{"n_experts": 8, "d_shared_expert": 0, "balance_bias": false, "vocab_size": 32000, "optimizer": "muon_variant", "batch_tokens": 65536, "max_seq_len": 512, "dataset": "wikipedia_en"}
Below are experts of layer 4 (counted from 0) of a mixture-of-experts language model. Rows are named gate (a neuron's input weights, with its number), up (a neuron's input weights, with its number) and show model dimensions 0-191. Each number is 500 + 50 x the weight over its row's rms, rounded and kept within 0 to 999. Numbers have three digits each.
Before each expert's rows: "gets" lists some tokens that make up at least twice as much of what it gets as of all text; "comes after" lists some tokens at least twice as common just before its tokens as in all text. This comes from a sample of Wikipedia text that the model never trained on. Tokens count by the router's weight.

# expert 1
gets: " the", " a", " |", ":", "|", " The"
comes after: "\n", " was", " is", "'", " as", " 1"
gate1:591501458550554550432437642517499471553524456549448494554615512490447494536568533469583384538485451415530524443533492460533460450506449456418552552561489504548541509519467407381483540359466500474598485468434481539570462493471493528494496566553416434580571583516480535434431524553538508606422402507558515555486561493544528515525458412418560512554544473515471468624485448518589498490569478514534421510462530539498468506474518532516487564523584491541559549491505514393486497484504449480469451474550476484523523501493510411432561539484492518554493458484459547465532542458553534443
up1:563592549497509495443547565504462492547474449555510474506569476461480416485469559510433537477479518557559512416544414579419512502470476604561440658453519484504507507538591474573541437545487501429515444490569446443612446485474477474577438597498547471493511473491552517566497440471425479515547593502520561478546446569505501539515592453462512434526378504483458495446526439486475503534559517463544516496492406510457512561461505439515550496430576504468563495513486561510475505532480426523416490519547429504476430427575491534558562471472421592533448454439502421412548516611524513406
gate2:589518570520512434442429574403505441450462476481477437523520462486486487474451527475491548551469587419500384483534509508411499434473458498528464410528465477478479508468587500467448437470483502530656464517469520568476521609453531556539412529561537501477452506475559477446438534490551579546515490563562590489433637473496602508501574494525449516455538537489496491524527469516518471413546453471496471472558626413594451514483548510506505547585529568572525460563503510499471631521489476530403514480495446563436456504495597472498545535418530539474525577530520496538596516436556530506
up2:508461420474489524580504536432468586436521499486504467520526409365514512414572539479491503542485500577523522475561447315450503512562477497544497617402526454557573382508438549434512580530505474463524450543520467514470544533531514531537497496475512518470554461538524555434416592504449616555548460458454438422448422514419536524489481517545569455493471492544467415467527492480568462467499563463519501504470500451503528483527480578568513473500490562516523407460487490548474563438484590482556505560472491483504424486545454506467510517612486529583557495474461564631594480544478586499
gate3:524503621501390595538516529551536590457519397513487437487500529403570577551446557504542518539544413428496441481561526473447482496433455441533443476474459484525441597444465452438547539501469516539504460573592518541504427526536536585467528473532429561503458530494581473527542574577448454519509516510535480471578500506580391595569621434417503465487519524485454509533559541598488492429473445514593511467403498412433480494491537486410439557525498500532478543504532548626533481548531470483532493497499503481538538528510541447512575488540503484547467507557506573404469504452561575554
up3:539428474491554539492535450558509541522493469512538491563560475514578428486430568448465465581511492552516438494488559519481558587483472494573494515476463488497567526461489484384567481526546544447477488446404494509455543505458458471440468547410493517477589418580531493390480529474568540443503503546445503542373503511574542622534468570426506482510501519440516542535447510484481483553515504452517501506550558498545433507435527500491477500571514423565520522459494670423429418431429576576540435448536455532544498426423491609436486540492524533462497546610601471517492579538590479470
gate4:503478445469523533470505532517504467577564470557536498464471484426491544473518541396447491482443534408475438423555432450464497479467461426464470497468489449549602508518613505481528562516440581504509513542579591538545372488510506547453447526503505498513476519481488512548479494490521555541507511444368526571436550631492552430524546497511563511400521421410522475529507491529536453462491364566473534471461433460551509416448576545433511506458463546484460509460504479467520479603471501436538599428538454511471503464414577461486446644486443473527537480571546476515491484606519426410
up4:491468520448496495470562543377472557557573502482441532561391493501526499554526403513429496370443602479543472478472511488482476559581499529508527519423533455450540489574492509584480520498477540435491512494535584477393504468513524495407501529506480453529541512437518374611467442445522481536463405512494483498414544489507535556526563476545546430481554500467531480533464573504411458431564603500471557434463546549430583463521564521472467432494525464477636534409528512492562595462541456568493464468513499506446511512499526499463454530429463498510537529423435499565446427436543514363
gate5:505426514528455631499417537475555423445531462313461453506514469489567539485520494529530463586489507532470604483546515465505384549497497420566514488486585531468535456464525504496441562500563493458493511578524562528527406536548562432546546513482529494483503568490493468441471455569502456504489489467428463443515451497507498505451466495436543509515461508518587459479539503401508429441559487558559590448496544413567596388597503563517489578512544528469569495590579476421438517445488443487597515439517413453509564466496514525461488475489541489432400577540524522572475451496503578467
up5:599513491469487514566430511580485553499501551403503548433512493518523426509535520452579415439412376487379532418402587489554414514510462476463500477525529459428434453441492534414441502518502464524456533502475550513490455475414528516505513477493483532560494526484550503433489514461480488539493540301499467538415507490476476573495461434561570462431462501498574513484523417584444480436528400551492535408572543451459481584435531539524502506490516616463476415541545504522543527522490522530470526487534526556510514554528474448479465553617511492501506439462613595544524502474564497558

# expert 2
gets: "\n", " \"", " (", "==", " first", "==="
comes after: " the", " a", "==", " The", " his", "==="
gate1:493486491579599522472476530505531645533489477386431485468461482549492470543369514566557521401489526541458639501571539478523510461401494535447554528489485474442484556432491493446460413422531415471573504558504623506480592537459438451435646448456506539438570455463499525481440541506470542451402471464532470426491508475478545544471555570539520502442486449458513491496497436518558511508493459567442540466403458625444497521459444433593530402550551513456459576508537454579526478516443547514501571488504508539498477506500510475460504533514483467489537477477494454539474524504394505564
up1:414510504456443405445458475521469478567484534475464490489554471510524636487593506523484448536480485525498467484534505339595535454492532437446537547556449575475542575542543471490349431405484465484449537471455525411500525484507479442520477432548434543533523386549420498436572511521511407517475506514478399503488482663522570480518497486527524454479530419496515416549495467512492451529451534516514502460573506564484424499465524486442600501505506476494476518519636468505479390496488421514527537506483515591473513498483507378461585567542539485454484529446492513504425520510522577556
gate2:508503495504466501463441523522445485561561576472456567450471435532463493501511514421461501498478520539484493532398478495470604563448449454499566441509517446548520531550588461462576532445478396423511460484501574443632566576394498503497585492493492545578521394493479452522493448452496479433532453588546500450396390461542506481555550561469455448516467548477507527542574509480517509469523474568477507435485397470483586533478567454459498424524605517515498534499522569415493491587465454406529486490561506501519394450577531481577614461499479562500531535490568534441429394509464460434
up2:464579542516510461535586447437467540513361467300432428451551465497449473460493544501518450478563396531540498472391525488454524453508558459478545478536518498551490478550435526528516582472462371559487489486456550428454441427495446453575463537498500505533608515497488543499523478516466547545402520580497537516452513557464611481587448518450510549456472465450539470501525493528442482525521558392555508536473532492502460412485464503580563546476506417533530407495567482470545521457531487474597535522419463532521429522511517461490422476464524575438547419416505475477558510580426475488
gate3:477526451471578530594576519416430508543534458432514603456519484535450532500434577552553503427543493539513532528509472501507548507464410437451515519529429537595510489485423492485483495579476502554376481516478469474484512481478561544438488454384533572546431481556503515498523543552553521522515501446552578533437473501497427507506442473534536467499487465380496552593466392479541533454497483471493460511457475539468388447506505494501518487500479562431669510566556490575483485606498437528473455481556548546464567446611416525439514532434523476490502484442377425577590474544443516553
up3:504499450486455513509612524423530442480509477435561514436510432497421537410554535529539430417423446428520537491497525460412498378444548583486429484522548560544505448435566507480535570515435566480532457555542448472466518506478538560476509444509532504489515425527454459487510407488462370349471564396543516489508453532427475479509440514609519492514543527550468548499483495486412459501526506498488492540509548537503582481462494574409607463530515616535490582476412526466562451530548422518428591492498564444523453450529599470545493504471531533513532537432537460538470424449448456470
gate4:441482553466508471549530535497483656495509503504470533528499595480536612531507456444482495520503571526463499479425521452585502548588451446406499538588500502498523500540410458414533489525493480480582590550539530424441447569519617477549411430511504560484492478461502530448531464508482496505465481496491591529492565473597534526453394595444483522502587494545477551509484436479481530541551439506467489509448453519513581536405448441463492501497563481495489518438503496529579409453636492470560528608539501517503527523582560489461444587533418517559449561614555511490452505466562596535
up4:583561525577490520425509391497456562410519483436478413403566417491556504512520542527437446423542556458562544455603524524508479442495487434480444470460499495485521568517511501466520603456430491466469519473525427596560505572560429519583515505557487438544478599470543422446477503520413495429482498408463451489546541445468536545447510523528516497458474449449498520549524524406538538541459474542494505561507470391473582467518411521649525491519474560512462373492580455473417491482516515436485524427553434468536533498453405558505486532531517461539449490433525453540448455440538410533
gate5:435629575496583469515503477597511500519519479459572539494501518605516501501556508475628474524408434505491502464480562415513508531514581482599465443478501460554463502498448453529529477354483565457463508527598475527511439471537499572449514532516566587436544526539565533571464499487526488502538510648497471508536585477402481534571486558499432586472497457560438424495659492498512511536532529536423517529541471428451503470537475485530497466595560506466521481482604480451502425523534522499491518521510365548525510531442435479490487560474523499511623547565592517510442507508539485472
up5:566493531453475465457523521453396518492484441435550516559535485521478530466428485515577513516533516530529578503416520548481354506396535520459419527526548521531602525487554518410468447454548455484502541406586547525458540445405479483455582499482460594500540541500540539529519441501483390512578549529386562503568536574471469560554450418375442428463472498459457543427526497536516489492462499472543416433598507490600464442538496557584553463489527463492560475486472475468571598520466537548469516559430425556485492522362484468538537481504557479542467534488583472520495567493538486504

# expert 7
gets: " and", " ", " to", " he", " He", " or"
comes after: " |", ",", " and", ".", " (", ";"
gate0:410463517564564526467432497570540537544572508563423463570486516475500579426502483557467593496505581490456421516489520483458494492431503421393524491578571445489482463433497462497394475495550440537472474524492499425470537498493522481496514556543602541590467511463459449488425494482540522427525542533530485485448620489466406556544530539486460465561510442562490482523400490532409454501465499604428482516530518537406507428498516422481498458569538454525514534439549595471539553465456468427379479579499458453568532549482479502494488498572603487573536488410609511473406594467457528519
up0:539501595561501499605461471510506397565500493488575450531467543599498511531473465564466451513469474446527435428478480451499426562517543516486476490517454461409463641473496501376501587548493461449461537408516507545522491497591449513480522469463545446450522552453493542516466520501494509523477530493520454559571543635592450454543546541567529537490529511468454430576464500523473526431497558399468504499608487499369423458468415425582445498517572499521536500513493517515522501488526510611421439515431548497563534459459490627501546424580560479453464480520445479469537459429443545565
gate1:517543515541428449429505397541458502458538441491536486449405420462521469526502499482514508521508456528546465376581540574405493555451470458496471497540490484468524423499542456517524485440505467635431492477505448390558447518532485537592510496469561529475493491574642532445538499550425504508536512484494469547439504515514507507533398495417441480419453496509470526516486460528497528476486429475538474478427602409609440424415418550504511415536512605428599505449533394550428514508491497519466540583514470458420510502515518462504509484395509402481441441461489440483512495572484533597
up1:447390460525517563491453583423529408558500457494479521502462479578514404500423472513519565566491447502458479536557446538472482463584598451445584444458377459490473473464603465539488427540614488552526508473556417436533458449479490550426509396478466458582496489542474576501410512495419528574497476492578495430489480449510489601472508535475527439546428503458470499588394515579511533481507546471551500539553575467465551468516551457509502433545415517445543533497562415473462500503500483489469540471500534498442547508499453510563473535431516406556496531538532488492404359481481581559
gate2:472428525437547456536576477463513549481557467535572483455492490517541554495500483470440473450470429522590516488553558514564512540557408509664565505376550616475456551571506501486550531519507467512435504579509552445457450405554544490508502487540546530455518515464491445585470448438513559512523540508464431544511543506542536487584562583474479501428441431458528466541491534528525475551483496574561430506510391486491517480561441535529493517550548437592476531444532468516574517514530554527525567564619525546518541512415562462439478450627457492497541507510572665561549510414506529495
up2:471469510406517472463568479546516551471475502478487507520548434580490531569484468522656503520454509506518481524516517463455462516526474335465439487455500439515534448470412442508510497545416485411520481592522454418478461571476496436508500491407420528467533526475514439460503469463471487483544430442513509514535483477510487490547481574495463416412429559531572473490548471437524428563552491363427443489574484518567553511460570524509497517560415564392519580564547519526548634427535522436399501509476530562477537463512499563471452418400485563542506514559517538469514452443451520395
gate3:542471421444475442484569380555464448466510553509519485458470464507518513552500463418468561553518483527460495463497393479476440435513528478423600424513500437538511459498533446514612530499452535498426538530504623431552497434474495569418430428490544536469455474538460500522444520506441518468449439504479457455385534548525463583448517466611506558389536496467449551493451459500365545509508485410506509428493528494547513442476533579567556431549510485532532541604493513505447543527504513566520563582415453505535543534525447453537513460488421455422503492424613572506577477516447584519
up3:512548560542469491551404484440436438437476533497454422498599487447474508457430543433390474499454469443437455515497561542404447476461476601503423497545556536436475475451535553518504467562529477494527452434399550499540512504513458514533475508567514453488548473409455426538492488506482511513652508507494650572478452536459454502436448535476543416515498464565487496532526520543586492471453572399477430493544508456495535521474500427528585451542448490451498586472580504442359522428493472558501516569561542555499446512500489526537585547488459487526575389405555516476460419505545485501
gate4:540534461463552459429530499435427502550518381571529575408400463520508463549502570487598454458449521535522530529561447525512453525536468465534486535487460491487512537410406474551465530536413490504459449425502564469519455431512499507472500487570429574454440521502480504371553563505545564564439529486595455491506531511487388556446538465488432592498565522518571547494546526522569506551525533484420591474417516486545558474435516538436378483484521480531524555506585508466485514550548539478643453473513477427422524413523475529518451404588464541442504451529477555473551434470517563560
up4:518457496548532513475480506531572478466620492556478577492522483507502525528594512544474569417522458560561437514529540510476588549472480473559540578538455488468519467483497463484511404505486485456474463467560595468506518541542546441417477493509541454632529534468512487511503521454504640560441523534518551461554557507547480462521564502498494493546448443450462491505599635447421445440416550506514454429478629448607504487434464494522575509487455392505572505519487406449521446584393580414546529459598485460454426525491538489492491573460464484520555542604531580493489474497450445468